From a checkpoint of a small mixture-of-experts model trained on Wikipedia: vocabulary 8192, 288 quick GELU neurons an expert.
Below are experts of layer 7 (counted from 0) of a mixture-of-experts language model. Rows are named router (the router's row for the expert), up (a neuron's input weights, with its number) and show model dimensions 0-223. Each number is 128 + 24 x the weight over its row's rms, rounded and kept within 0 to 255.
After each expert's rows: a language model's description of what the expert responds to. This comes from a sample of Wikipedia text that the model never trained on.

# expert 0
router [128 159  99 162 125 135 114 130  94 148 108 127 101 128 153  99 127 182 172 136  91 169 133 135 132 120 144 153 127 149 116 125 160 175 138 125 140 103 123 133 125  92 178 126 114 128 107 120  98 152 126 110 104 144 141 121 162  91 174  98 168 112 104 137 116 142 116 161 173 135 125 111 146 104  46 143 130 121 114 149 174 139 124 120 123 118 120 130 107 102 110 160 122 145 130 114 143 109 152 146 117 118 114  91  97 132 127 105 118 152 133 105 133 187 141 131 196 133  97 150 141 126 140  90  78 122 126 128 134 146  93  75 112 102 156 135  84 110 124 144 114 120 160 126 133 115 136 108 132 150 125 155 162 135 131 168  98  95 124  85 145  81 151 132 167 109 148 116 150 136 119 123 109 143 102 146 171 127 143 136 141 135  95 120 127 134 123 157 178 134 151 170 161 144  87 135 138 152 111  92 148 131  79 129 122 134 109 107 134 152 159 137 124 163 126 164 105 114 195 115 124 148 117 137]
up1 [131  88 150 128 110 131 144 118 109 107 125 120 144 143  95 116  99 129 155 117  91 148  78 109 148 105  80 116 154 134 140 174 127 112 138 106 128 133 106 136 105 127 157 133 124 127 112  68 140 138 137 124 119 109 168 158 105  94 109 153 140 130 160 141 185 116 101 149 191 143 140 136 138 116 144 151 141 123 127 157 138 136 131 126 132 176 128 109 108  92 132 128 144 125 119 141 140 157 120 133 120 134 132 174 139 143 119 127 107 129 101 111 131 103 152 132  92 153 137 127 112  88 106  99 115 143 209 123 144 121 116  75 143 164 118 133 142 135  93 137 135 108 107 106 113 120 116 100 111 124 121 123  89 147 126 123  88 127  78 122  97  79 169 149 119 109 143 127  86 178 136 125  92 162 124 104 144  88 115 144 108 130 107 159 152 104 109 136  84 148 157 153 167 121 138 137 154 110  76 118 165 157  87 137 140 115 150  95 162 161  93  86 101  90 124 138 133 142 170  88 144 149 102 117]
It responds to: Short inner syllables of Latinate words right before suffixes like -ation or -ate, such as approp-ri-ate, corp-or-ation, dis-cre-tion.

# expert 50
router [ 92 159 126 107 161 139 141 147 114 168 108 151 163 137 168 153 127 146 136 102 128 150 165 132 189 129 122 118 127 131 114 154 159 127 110 153 136 105 115 103 106 158 153 121  70 151 127 137 109 149 117 122 138 124 121 146 111 103 154  64 127 148 142 119 154 105 142 119 100 124 120 165 179  99 134 158 142 165 172 138 131  97 148 136 149 135 140  88 119 129 123 146 131 160 142 111 143 140 145 141 156 143 131 127 130 109 113  93 108 154 129 126 127 137 175 149 132 131 104 185 140 151 136  82 133 150 115 164  89 143  61 126 135 121 135 122 144 124  97 163 165 128  98 112 167 126 153 160 162 107  97 141  92 170 132 150 148  93 135 102 175 120 173 153 137 138 125 128 157 108 148 154 101 151 123 146 113 178 107 133 106 146 117 134 106 114  98 137  95 180 153 134  97 137 130 140 176 117 103 113 130 160  96 125 100 143 136 117  94 146 123  64 158 124 142 104 149 123 115 158 111 153 132 144]
up0 [133 148 167 143 174 127 141  95 127 145 153 117 105 112 115 137 121  88 136 123 125 133 138  84 112 110 126 121  98 181  96 140 137 111 109 124 117 124 132 139 105 153 150 159 119 112 152 141 135 132 160 171 156 137  99 131 157 110 103 121 121 132 146 167 136  97 108  82  60 171 127 149 119 121 155 164 105 123 143 110 105 123 181 135 145 141 162 107 122 142 127 142 134 192 141 179  99  98 186 152 132  75 180 140 127 107 110 110 121 127  97 125 122 153 142 118  91 136 120 112 113  66 132 107 156 148 181  93 107 144 118 165 133 139 165 117 110 123 151 103 100 148 157 171 141 114 156 111  99 135 125 147 150  99 129 126 132  84 141 120 151 115 136 134 150 135 176 153 126 118 160 167 119  93 108 131 122  91 131 128 146 171  93 138  87 160  87 133 141 129 113 128 100 127 127 181 133 129 120 103 140 152 129 129 108 161 120 105 131 107 169 110 130 108 140 115 135 133 140 169 131 126 125  98]
It responds to: Nationality and language adjectives like British, French, Greek, plus byte pieces of Thai, Burmese, Japanese and other non-Latin scripts.

# expert 31
router [111 115 122 134 130 129 117 138 113 171 127 159 162 136 156  80 147 171 150 143  88 131 142 153 175  95 133 158 143 142 107 148 133 129 152 155 113 142 117 126 108  95 161 141 128 136 136 125  90 153 148 118 102 118 171 139 109 125 122 117 116 113 100 160 112 151 125 131 151 126  75 166 119 114 129 167 136 166 142 160 169  93 100  97  96 167 151 164 108 139  94 183 152 130 153 124 150 138 118 116 124  66 142 101 129 108 133 133 111 136  97 142 131 172 176 122 150 155 140 148  94 140  93  97 110 105 145 165 139 128 101 112 143  99 158 100 111 135 103 121 137 106 120 125 131 109 123 181  94 127 118 102 135 139 137 134 122 102 128 113 121 100 178 151 153 103 138 137 141 143 111 115 153 132 110 170 128 163  80 115 113 107 102 107  78 118 102 138 156 158 110 157  67  82  72 118 133 113 141 108 112 158 113 160 168 136 106 151 116 125  82 107 132 139 123 158 128 108 131 134 109 120 107 127]
up0 [117 104 152 101 143 130 122  94 133 156 121 141 107 166 123 132 186 135 117 155 142 141 143 156 138 125 140 131  76 122 111 150 154 113 158 137  71 150 134  92 118 122 130  96 132 156 176 122 139  92 138 124 109 130 152 148 124 108  87 131  78 159 144 138  79 115 138 137  94 118 133 160 140 152 156 137 151 126 137 119 125 115 111 168 114 117 118 124 143  73 128  84  94 101 166 123 131  78 114 148 156 123 143 107 157 130  96 130  97 143 105 110 145 166 148 135 138 136 100 112 120 137  82 123  85 102  91 155 111 131 114 144 109 117 131 137 121  91 112 158 122  86 136 141 170 122  82 122 164 116 137 146 151  87 158 173  80  88 125 132 159 174 119 131 177 121  92  95 128 169 124 150 123 136 108 106  97 134 105 148 145 121  88  78 127 121 138 113 140 125  96 139 118 111 104 139 118 107 127 159 143 166 154 147 114 153 142 108 171 153 140 134 142  97 135 101 143 173  99 133 124 145 107  99]
It responds to: First pieces of split lowercase words, often Latinate prefixes after the or a, such as de-, dis-, ex-, un-, per-, plus bare spaces.

# expert 53
router [138 139 163 131 152 162  91 128 133 156 100 125 139 154 137 101 169 116 135 165 131 152 122  98  97 135 132 122 131 163  95 130 118 185 154 160 158 121  89  60 140 143 129 114  79 158 127 149 148 131 131 111 142 117 142 112 121 107 159 109 109 146 117 156 136  97 104 135 160 142 121 189 131  93 120 128 123 132 142 132 126 123 127 113 175 138 127 102 113 163 124 138 124 141 143 190 118 159 179  98 150  99 165 122 148  98 115  73 115 111 109 148  86 152  97 138 144 189  91 137 108 170 117 100 142 159  92 107 119 145 144  87 148 135 157 104 122 113  92 126 110 122 171 133 153 119 117 120 166 121 124 144 151 119 151 128  69 114 110  91 139 113 125 165 130 124 121 110 142 157 126 113  75 130 134 196 117 148  99 125 109 122 134 189 129 138 138 140 142 146 114 105 128 143 115  88 145 137  99 136 137 147 123 133  95 136 109 133 149 132 149  89 143 156 112 125 154 114 154 148 118 141 137 113]
up0 [ 99 117 149 107 190  97 116 115 163 118 148 136 164 127 119 159  97 120 155 116  96 135 155 104 116 118 130 188 120  74 111 137 135 116 157 119 138  89 123 100 105 121 114 128 137 127  99 103 151 152 108  81  96 145 148 162 138 125 114 122  73 118 166 128 105 139 116 126 142 133 151 150 121 146 113 138 130 133 129 138  84 144 101 132 146 111  86 152 125 126 112 111 156 116 132 115 140 157 133  89 151  89 167 117 121 151 152 142 121 105 176 152 120 163  89 125 122 166  73 155 134 144 175 140 108 124  90 149 142 163 133 108 116 133 160 133 117 171  81 155 102 101 159 128 124 110 159  93 109 136 138 134 114 136 151 163 120 153 141 119 136 169 156 145 109 134 132 118 119 113 131 155 153 158 158 178 126  70 165 134 153 129 115 101  89 155 119 117 129 149 132 113 107 111  89  79 144 112  99 149 144 140 107 119 116 129  82 157 140 152 124 135 192 116 128 138 132 137  87  99 140  97 120 102]
It responds to: Main verbs, participles and adverbs right after is, was, are or be: died, located, remained, used widely, heavily controlled.

# expert 45
router [122 123 107 115 148 113 126 125 125 116  91 175 132  94 122  66 161 156 104 156  67 147 144 120 178 103 152 106 152 127 125 137 161 168 123 132 164 106 130  80 101 123  88 121  89 127 144 159 118 108 148 127 110 106  97  70 116  91 143 113 159 158 137 104 114 111 140 162 156  90 120 138 146  86 121 133 134  93  99 130 103 116 115 136 142 133 143 150 129 114 114 163 170 131 166 135 140 143 128 128 153 121 159 137 128 126 115 127  76 144 118 133 145 166 127  99 157  92  91 168  81 170 150  98  90 151 136 137 127 162 108  54 136 106 157 122 130 132  95 105 139 109 168 146 135 149 127 134 164 144 138 135 126 151 164 177 128 142 119  92 144  86 153 137 112 151 131 111 121 141 114 133 134 142 175 114 116 149 109 126  91 139 143 165 106 111 137 111 123 151 156 109  95 114 149 134 118 147  98  95 131 139 105 155 125 108 144  91 148 152  99 102 127 122 126 160 164 109 110 138 126 142 117 105]
up0 [116 111 114 128 123 168 105 143 152 128 100 154 137 133 139 141 121 103 184 150 118 117 155 122 145 156 121 128  98 126 167 135 119  86 130 124 145 170 107 142 158 148 116 133 100 153 161  86 119 111 127 128 142 140  93 167  92  95 160  93 160 126 148 122 113 117 125 127 160 109 115 127 147  93 132 113 133  64 159 116 150 129 125 168  67 156  90 137 153 161 125 137 171 119 132 125 102 144 111 135 152 113 122  94 112 160 131 139 111 112 119 118 136 109 149 111 170 110  94 145  84 112 118  96 113 148 152 165  99 186 161 160  97 161 148  94 139 144 124 121 133 115 139 119 125 136 124  96 144 119 120 105 152 106 128 157 143 105 128  62 150 123 111 132 119 141 111 168 123 173 134 140 120 119 133 125 131 125 138 122 101 129 116 160 155  85 129 109 138 175 165 107 104 123  93  83 132 134 111  87 114 189 126 101  88 155 151 122 126 142 126 112 134 111 111 166 167 128 152 168 115 170 161 159]
It responds to: Byte pieces of Thai, Arabic, Greek and other non-Latin scripts, plus the syllable ma in words like smaller, masks.

# expert 7
router [ 70 163 148 155 116 134 111  98 147 133  83 144 142 151 158 102 129 104 133 181 126 122 188 123 110 112 135 153 175 100 141 160 131 127 121 140 137 145 132 140 111 165 154  92 139 155 100 118 118 115 155 109 114 118 157 122 126 118 118 124 157 151 119 123 139 105 110 125 130  77 102 123 157 101 107 132 141 158 156 152 152 136 155 146 134 123 162 108 138 128 109 124 149 122 142 150  86 124 143 149 126 132 151  81 201 124 118  77 130 130 155  86 143 153 196 113 110 143 159 154 110 138 102 108 120 127  81 113  96 162 102 137 166 150 122  94  93 155  61  94 151 115 124 159 138 118 123  92 119 118 133 129 140 156 116 161 127 110 144 116 127 109 146 131 177 121 138 144 142 132 113 107 157 149 118 159 121 133 101 129 105 119 113 152 138 118 125 142 107 134 147 153 146 126 121 121 133 130 114 136 130 160  96 159  84 110  61 135 108 124  94  94 165 158 110 143 137  94 150 166  80 116 125 121]
up0 [110 150 116  99 167 110 124 137 170 157 149 112 173 158 146 106 140 123 106 132 130 128 133 205 131 127 107 120 175 103 118  93 124 137 130 137 170 115 118  99 140 116 175 107 156  78 173 102 143 139 107 127 120 154 124 125 121 132 143  92 154 158 126  83 113 154 138  95 151 137 137 141 135 110  96 138 147 131 119 125 181 110 137 132 110 120 162 137 138 128 143 120 122 102 149 127 147 131 119 132  81 142 122 121 123 163 119 143 128 117 122  80 126 110 152  90 128 144 129 143 107 118 121 112 140 128 158 146 147 170 131 167 114 119 164 146 127 127  96 126 125  75 134  89 113 134 124 104 124 147 140 148 143 124 159 135 191 132 145 106 113  92 117 139  98 142 156  90 124 194 126 136 101 116 121 129 154 134 143 113  79 137 106 139 135 116  98 135  70  71 149 125 190 144 120 133 149 121 148  74 114 122 110 139  83  88 176  95 135 104 134 118  86 168 145 131 111  99 107 113 119 135 136 162]
It responds to: Capitalized place, nationality, party and institution words inside named entities after the, such as United States, British, Liberal, First.

# expert 10
router [128 185 119 129 119 101 102 105 120 181 124 129 141 118 156  90 125 123 143 127 138 125 155 127 122  61 120 154 145 105  94 105 194 106 107 125 174 124  96 102 131 112 127 143 136 119 135 112 104 124 162 121 145 150 101 137 118 112 141  89 108 158 152 140 138 120 106 147 156 121 127 165 151 160  90 177 144 133 156 145 100 103 145 141 135 162 111 121 101 152 113 117 154 166 144 140 139 130 159 111 125 121 153  97 154 120 137 112  69 163 112 141 139 161 108  83 119 106 120 147 154 127 120 138 129 166 107 145  98 122 148 139 131  91 160 105 125 143 128 112 102 111 160 196 132 164 114 116 173 173 110 159 154 108 137 142 115 107 129  83  77 133 137 139 177 138 160 133 139 102 123  95 108 205 156 112 136 148 126 124 114 128 128 116 135 138 121 151 137 124 145 147 111 115 139 134 169 137 122 141 121 135 100 143 132 128 131  86 102 131 113 112 170 161  90 152 148 104 151 164  86 143 115 155]
up0 [ 99 170 126 149 127 132  89 132 126 154 121 111 165 159 130  92 111 104 104 137 127 121 110 142 138 104 113 149 163 129 157 139 162 146 133 129 136 163 128 139 112 111 118 112 136 112 113 122  74 139 177 131 101 147  94 156 127  79 143 186 119 143 129 135  93 153 137 114 166 150 166 111 133 128 140 146 145 100 129 135 133 149 137 157 118 141 117 131  95 130 136 119  90 166 181 122 104 105 128 113  83 166 124 139 123 115  98 107 131 170 124 155 150 114 119 129 153 148 112 110  71 157 118 128  94 110 123 165  55 119 139 130 127 110 159 142 168 178 106 124 117 124 133 126 139 130 120 110 167 113 137 176 152 112 128 132 141  93 118 160  70 103 160 125 106 130 130 156  93 176  68 131 112 137 122 130 147 142  66 144  99 113 132 136 144  77 126 132 117 146 150 122 169 127 109 131 123 132 144 120 158 173 113 131 127 153 136 166 145 114  96  70 121 125 152 128 102 123 162 132  96 139 137  93]
It responds to: Words introducing examples or roles (including, such as, like, as, called), plus word-piece "el"/"Al"/"El" in names like Benelux, gospel.

# expert 58
router [ 99 129 165 126 151 143  91 126 130 109 110 157 131 157 161 110 166 149 133 115 110 145 127 160 141 107 160 146 165 137  65 136 129 129  92 113 122 115 161  99 109 121 119 139  80 138 102 156 143 112 178 110 137 156 114 117 110  52 149 114 121 160 111 136 162 120 111 154 115 126  97 130 153  97 143 172 153 138 135 121 148 121 148 102 111 126 150 109 129 122  88 144 114  91 113 138 139 139 164 128 136 154 151 111 136 140 141 129 138 129 114 102 140 134 174 121 144 136 154 128  98 136  98 119  96 132 134 106 105 135 128 101 122 136 127  94 175 136 142 139 135  67 157 172 128  99 132 147 192 163  82 138 174 111 144 135 130 112  96 103 114 131 160 165 140 117 133 120 154 140 175 109 103 121 155 178 156 152 133 145 134 150 101 136 118 139  77 128 126 136 179 119 132  79 127 133 153 146 117 156 140 126 107 158 124 144 146 162 117 125  81 128 147 167  99 122 153 113 113 172 106 171 116 163]
up0 [133 141 114 173 117 127 125 130  98 110 149 121 140 144 137 108 147 128 147 100 141 141 151 109 133 110 114 130 151 146 148  85 161 124 156  93  97 122 151  98 143 115 167  98 108 145 131 189 107 137 168 142 169 127 107 108 121 161 157 140 133 165 134 116  60  96 126 137 134 116 132 113 154 131 177 145 150 112 111 139 133 124 151 139 166 111 131 101 141 118 127 164 103 151 147  93 169 152 156  79 124  91 122 177 113 104 142  75 144  95 142 109 108 140 129 165 175 146 149 135 168 112 103 149 151 131  91 117 105 126 162 155 107 177 132  99 122 159 140 141 152 135 115 138 168 156 148 131 114 119  75 129 153 171 162 131 133 118 140  82 108 123 138 152  77 172  92 146 169 142 146 151 145 156 139 103 134 120 112 108 122 145 136  97 103 135  96 134  89 146 140 139  95 151 128 117 134 120 114  89 113  82  98 105 133 103 136 128 116 135 164 164 135 148 128 121 116 113  86 122 162 132 108 127]
It responds to: Connectors joining items in names, lists and ranges: and, &, or, dash, as, until, through, as in "2005 to 2008", "Warner Bros. and Telepictures".

# expert 57
router [ 99 137 103 119 117 140 123 127 111 171  57 139 146 163 145 148 130 148 138 164 121 143 111 116 100 111 132 127 116 134 137 163 113 203 145 142  96  55 133 102 129 112 176 111 111 110 139 124 124 117 124 117 140 152 147 108 111 140 137 113 111 123 106 126 146 141 129 130 166 115 115 117 181 139 113 136 138 118 124 152 151 154 117 142 173 161 188  77 100 118 144 130 137 138 167 125  87 144 115 151 129 101 152 129 118 132 145 105 111 137 132  88 118 111 113 155 171 112 129 154 135 158 110 137 118 159  76 143 122 141  90 108 127  99 159 105  71 166 105 152 137 117 125 120 134  97 174 139 145 143  80 107 153 153 114 133 140  99 130 112 146  95 117 118 120 107 130 135 144 104 113 124 100 124 133 103 119 121 156 147 129 125 121 138 103 194 127 148 158 170 130 145  83 141 103 125 140 130 109 127 116 126  90 121 138  89 112 107 110 137 110 121 122 126  69 101 196 134 142 127 144 168 101 170]
up1 [132 145 132 108 130 112  93 144 138  99 158  82  97 117 152 203 120 132 149  98  98 113 124 184 149 152  87 112 172 140 110 147 111 146  79 110 168 133 113 137 107 146  87 118 132 107 125  97  63 101 116 103 126 129 133 117 148 127  94 126 136 115  90 146 113 113 152 116 134 117  78 132 128 138 130 136 144 156  92 163 138  93 137 111 139 159 116 142 128 124 119 146 125 130  95  95 100 140 118 151 111 131 135 116 179 137 160 152 140 158  93 140 144 108 118  95 124 195 147 107 182 139 117 106 124 104 134 141 135 127 160 117 150 103 123 106 104 166 129 105 107 119 121  89 161 111 145 116 148 135 119 140 163 173 156 156 148 130 110 124 106 158 140 143 134  82 145 104 170 161  98 118 108  98 134 128 132 111  98 149 155 157 169 127 136 111 135 121 101 125 106 129 174 132 156 127 112 109  97 122 181 117 134  93 122  81 102 128 129 173 113 119 168 113 131 170 137 119 127 144 133 134 127 173]
It responds to: Inner syllables of Japanese, Indian, African and other foreign names, such as Yoji-mb-o, Kan-og-awa, K-amp-ala.

# expert 54
router [119 133 146 109 104 129 113 141 140 145 150 104 161 160 111  94 206 126 140 122  96 143 104 156 123 102 128 135 151 104 128 134 153 113 111 147 123  77 102  88 136 139 122  69 103 130 114 134 164 164 162 114 105 159 173  94  91 127 140 110 150 134 105 132 150 145 107  88 163 120 123 106 109 103 147  87 133 129 130 138 125 106 165  89 130 141 138 116  63 181  91 154 133 127 142 145  98 152 129 116 155  72 110 100 159 122 127 127 120 129 142 134 126 115 155 132 157 162  94 166 154 176 154 150 134 166 132 163 116 144  77 129 141 107 104 122 116 119 101 103 141 110 159 160 141  97 118 137 139 120 136 104 119 146 106 120  96 118 124 125 176  86 172 140 176 132 122 123 129 133 116 123 109 124 119 133 118  94 156 133 142 108  81 124 112 106 135 146 186 130 149  97 115 109 116 146 125 176 133  95 144 152 100 142 104 126 101 122 146 127 100 131 162 161 126 142 145 125 143 140  88 131 115 162]
up0 [103 107 123 107  88 167 154 128 132 164 110 136 133 133 144 135 126 159 102  69 162 150  93  97  93 144  99 113 169 142 100  92 160 156  74 158 112 148 107 164 164 110 143 121 100 126 130 116  88 126 104 181 133 106 115 120 133 146 120 136 110 131 158  88  93 127 126 137 125 161 115 119 154 131 122 141 125  78 148 130 138  70 170 128 128 105 149  93 173 114 119 110 131 135 123 146 100 151 144 155 118 156 104 148 133  87 117 130 173 139 153 113 100 122 116 139 159 134 108 133 159 138 117 121  84 167 117 159 135 141 147 108 108 134 161 111 157  84 131 110 135 122 143 136 145 160 143 138 143 119 123 131 139 143 117 138 138  90 102 133  91 144 131 135 132 118 138 133 124 120 179 124 121 121 175 114 172  83 133  90 129 137 112 143 129 138  98 138 160 151 102 153  79 116 129 161 111 135 166 117 142  99 124 131 140 143 118 189 116 111 139  83 183 152 122 154 176  81 121 115 132 146 134  90]
It responds to: The word at and At, including at least and at-large, plus degree and minute symbols in coordinates, and post or drama.

# expert 30
router [ 95 164 117 143 141 135 108  95 108 118  93 147 136 139 133 132 148 132 117 168 113 123 161 129 107 119 155 163 125 145 118 157 128 133 137 111 164 130 116 130 111 116 149  97 131 132 135 161 112 109 148 125 109 121 134  70 163 129 136  87 100 119 132 116 110 118 124 125 127 118 114 170 167 156 119 152 146 134 115 141 129 168 142 113 112 144 135 164 122 135 112 108 135 135 150 176 129 119 151  90 162 102 104  90 106 147 148 127  72 161 144  89 138 130 123 132 150 116  64 146 110 125 126 142  92 116 104 132 135 151 157 136 144  90 131 114 132 145 109  93 144 141 143 142 126 104 174 138 125 105 171 122 127 147 136 201 107 106 133 135 149  83 134 114 112  96 119  89 119 154 205 122 100 117  93 130 143 160 132 118 137 132 125 137 122 141  99 171 121 145 155 116  78 123 138 148 156 173  84 160 154 197  85 156 126 120 160  81 116 176 129 118  96 137 111  90 119 108 130 103 103 150  99 133]
up1 [ 94 104 138  86 133 115  88 153 128 124  80 100  99 134 111 131 153  94 143 123 111 109 111 168 116  95 159 158 143 121 146 137 150  87 139 142 131 129 134 146 157 143 124 108 113 121 150 123 166 115 123 135  83 147 119 133 104 129 146 109  82 114 115 114 158 101 108 120 109 114  78 176 125 174 146 140 136 133 104 112 136 147 153 144  87 148 146 123 131 101  86 155 118 112 160 139  89 137 111 121 120 152 120 106 100 160 145 119 100 149 116 154 121 130 151 151 112 132 141 136  81 106  77  88 108 111 139 150 100 134 117 155 157 149 143 119 146 154 132 107 115 148 138 129 105 149 146 159 143 131 167  97 106 107 102 157 138 107 122 162 128 141 114 108 145  86  87 138 139 125 142 114 110 145 113 127 122 114 148 148 132  85 195 167 158 111 158 134 137 171  95 121  83  91 133  82 102 142 133 186 158 130 137 146 107 137 124  82  86 131 115 129 148  96 131 143 108 161  96 147  54 122 124 110]
It responds to: Word pieces of Central European names and words with č, š, ö, sch, -ović, -dorf, such as Klotz-sch, Stöl-z-el, Rütt-ger-s.

# expert 1
router [135 147 155 136 173 172  85 126 166 137 116 108 116 153 152  96 151 110 131 170 117 111 117 101 122 119 124 143 148 153 108 164 121 156 162 161 152 125  96 110 112  89 147 138 114 111 123 111 132  99 176  68 138 143 111  99 114 111 106 136 115 158  97 206 130 140  97 146 151 124 110 165 159 108 114 146 125 145 180 137 153 123 157 101 115 134 114 147 111 156 104 128 141 163  94 150 122 154 145 127 147 124 149 125 158  69 144  95 127 133 144 101 133 157 155  91 123 154 127 135 126 144  91 122  87 139 118 122 138 137 133 113 144 129 116 113 117 149 105 107 166 142 175 146 119 107 152 153 131 173 105 193 142 130 150 153 104  97 104 115 178 159 127 150 139 141 138 131 128 138 131 113 133 129 142 174 165 128 107 126  88 107 128 149 139 119  81 139 140 117 159 138  96  62  84 143 146 136 131 104 136 136 128 184 130 139 115 131 147 132 143  96 113 175  93 135 145 136 150 134 110 131 131 120]
up0 [133 147 145 129 107 129 130 126  97 109 119 118  78 115 135 128 185 106 117 123 116 130 121 128 105  95 129 169 120  88 131 155 117 159 153 172  86  95  80 117  90 131 122  98 125 144 110 159 118 122 153 162 149 139 157 132 145 126 124 158 106 142 169 121 134 162 163 119 123 143  97 108 176 159 132 117 126 129 154 139 146 134 101 130  81 100 139 120  86 131 137 155 100 134 101 193 111  92 166 127 119 171 131 154 135 105 164 146 109 126 108 103 107 135 141 135 121 160 124 113  87 139 126 123 149 154 106 165 110 142  98 116 107 138 158 119 118 138  95  81 165 136 144 128 130 120 114 137  95  91  84 153 174 119 159 150  85 109 100 109 112 143 138 142 126 152 159 130 155 119 138 155 192 100 113 101 117 132  94 132 119 190  87 150 133 138 172 159 128 101 134 150 136 107  90  96 129 142 157 126  94 119 111 147 164 166 130 148 106 164 118 109 115 120 118 126 130 164 118 121 100 110 124 100]
It responds to: Relative pronouns, conjunctions and subject pronouns opening a new clause in prose, such as that, which, who, but, he, they.

# expert 60
router [100 110 165 161 163 178 123 116 132 125 156  84 154 176 135 143 183 115 135 177 146 133 101 154 119  97 131 188 137  92 106 124 151 161 125 174 119 133 118 131 151 124 103 143 120 124  67 143 124 147 144 155 124 122 128 139 155  95 158 126 140 168 114 153 165 126 120 136 148  87 127 127 144 144 101 149 171 135 152 112 134 132 143 114 138 152 157 113 140 149 131 131 128 155 123 140 129 136 133 149 157  82 155 113 161  95 108 129 118 130 128 108 111 103 133 148 149 146 152 106 135 122 109 104  97 124 119 128 112 111 107  98 112 133 123 126 108 122  55 130 146  97 137 149 130 119  75 118 150 155 144 148 104 165 149 142 117 105 125  97 137 113 135 125 131 101 128 122 160 136 117  89 108 148 165 144 199 156 137 151 105 146 114 187 121 138 127 159 143 125 166 133 114 149 161  92 127 158 126 156 127 175  59 139 111  99  89 129 121 161 120 116 149 131 112 143 143  98 165 142  90 124  93 124]
up0 [155 131 129 164 130 128 163 103 127 149 154 146 123 113  95 120 121 138 150 109  87 122 166 111 109 161 133 106 100 120  94 121 117 143 127 140 102  96 109 121  96 117 108  88 122 151 146  97 131 120  77 125 159 129 126 109 171 118 135 111 135 132 118 138 149 138 127 110 160 122 120 128 113 166 139 117  98 113  93 102 152 146 134 175 140 107 128 106 122 149 125 176 118 113 157 126 103 133 136 121  85 130 129 105  99 152 133 120 111 150 121 137 134 161 125 131  64 100 137 137 137 125 114  95 124 119 124 195  94 115 183 146 125 114 106 137 112 147 154 145 124 115 129  72 173 172 112 105 107 138 125 124  98  58 131 107 121 126  93  88 133 113 117  54 143  87 100 125 142 107  99 125 132 116 128  83 129 131 143 169 145 137 118 103  52  87 132 127 139 122 127 164  92 143 160 136 139 135 140 120 132 117 159  89 117 132 169 124 114 101 157 115 138 142 148 127 141 136 111 144 149  80  64 123]
It responds to: Was, were, is and been right after a sentence subject, such as she was born or the club was founded, plus == heading markers.

# expert 13
router [ 94 140 155 163  91 112  81 121 118 156 132 149 172 187 133 114 140 150 140 132 119 138 115 145 134 131 148 155 134 145 133 145 128 124 135 147 145  89 116 129 131 120 158 155 129 136 123 128 142 142 119 124  56 141 126  98 119 113 171 133 134 138 109 170 133 101 139 127 157 145 119 127 152 122 124 145 184 141 141 122 124  95 172 104 130 138 128  98  86 118  89 165 120 148 160 118 128 159 200 111 140 105 139 120 111 133 120 132  77 133 136 108 136 166 202 114 146 137 122 119 142 142 127  77 114  99 104 158 139 157 126 110 162 107 148 114  99 128  95 149 104 112 139 140 166 118 109 170 139 132 134 137 113 111 141 122 111 134  81  98 103 106 131 154 150 110 138 136 134 154 139 142  93 143 138 117 125 136  94 127 134 160 126 104  79 137  92 133 122 173 152 158  88 141 100  99 142 124 101 133 174 151  98 145 129 106 125 106  61 122  70  98 128 167  94 117 129  90 139  96 123 152 122 116]
up1 [111 154 112 115 112 151 102 154 174 144 124 116  98 141 121  92 111 146 144 159  96 169  96 136 165  88 139 146 158 120 110 121 142 137 150 149 111 102 113 172 132 128 190 123 153 154 132  87 136 113 164 145 139 117 100 128 135 138 133 115 121 102 162 118 137  79 131 155 111 106 138  94 116 168 139  90  86 128  95  71 162 135 179 112 142 109 132  91 164 163 145 124  66 135 148 100 146 179 136 124 168 144 122 109 136 109  86 153 152 143 113 138 134 123 103 139 132  82 159 154 119 143  96 125 142 131 158 106  95 101 138 106 149 128 109 131 103 122 165 144 114 151 158 147 128 146 137 132 114 148 109 135 125 142 150 121 102 125 109 114 109 153 165 120  50  93 136 140 119  69 148 142 121 107 108 170 138 137 117 119 123 107 153 115 145 126 156 119 150 112 127 103 110 127 119 106 137 148 100 129 122 141  90 177 108 125 121 120 177 124 157 127 166 144 124  85 104 111 151 163 134 142 134 146]
It responds to: Bare space tokens before numbers or words in lists and tables, plus hyphens joining compounds, as in heritage-listed, wholly-original.

# expert 27
router [105 136 113 129 148 159 139 133 148 140 114 133 138 141 139 128 100 161 154 180  87 132 172 138 163  78 130 165 135 149 122 125 134 149 135 178 137  92 116 129 140 129 162  84 148 129 107 118 109 135 159 109 102 148 133 125 102  88 173 110 139 158 121 122 139 135 130 121 126  88  67 147 117 135 121 131 186 135 100 166 140 124 184 114 154 124 139 147 131 154 125 143 133 137 143 158 112 124 168 114 128 159 139 116 111 121 154  89  90 151 146 110 138 186 128 139 129 115 113 135  96 152 114  94 133  99 109 145 123 131 146 100 145 136 130 114 136 147  96 111 132  88 194 162  99 123 123 164 161 131 122 148 139 153 146 168 115 122 118 116 133 102 141 124 172 134 107  89 128 139 142 138  92 133 107 137 157 126  90 135 105 168 130 129 112 152 139 159 164 125 123 173 116  88 103 121 103 181 134 152 141 126  68 146 137 116 105  98 145 144  76  92 154 161 117 107 111 165 134 132  93 168 133 136]
up0 [140 131 127 148 153 144 109 175 162 145 150 142 134 125 146 121 155  99 161 120 178 151  77 108 163 136  96 142  97 125 129 116 100 123 134 149 166 107 118 141 139 100 136 172 163 120 153 151 160 129 101 146 118 132 162 117 167 140 157 134 140 111 132 136 140 159 103 114 100 138 130 120  87 154 103  86  98 117 187 103 124 107 121  74 156 103 154 143 149 111 112 100 117 142  95 160 120 120 136 161 138 183 145 126 154 103 120 109 168 124 106 132 138 150 152 143 128 137 104 148 113 131 141 122 163 129 119 127 102 123 141 123 142 157 139 150 130 129 115  76 117 139 129 128 140 148 128 123 134 138 101 138 138  94 106  86 162 139 134 118 137 140 103 151 128 167 136  76 140 144 156 131 112 101 121 183 106 186 113 108 187 115 105 128 141 111  83 167 121 141 121 130 155 140 139  82 199 112 137 126 102 143 111 157  68 100 128 141 120 124  90 126 116 113  69 127 160 130 105 151 116 122 146 128]
It responds to: Single digits within years, numbers and ranges, especially the second or third digit, as in 2-0-13, 1-986, 20-1-5.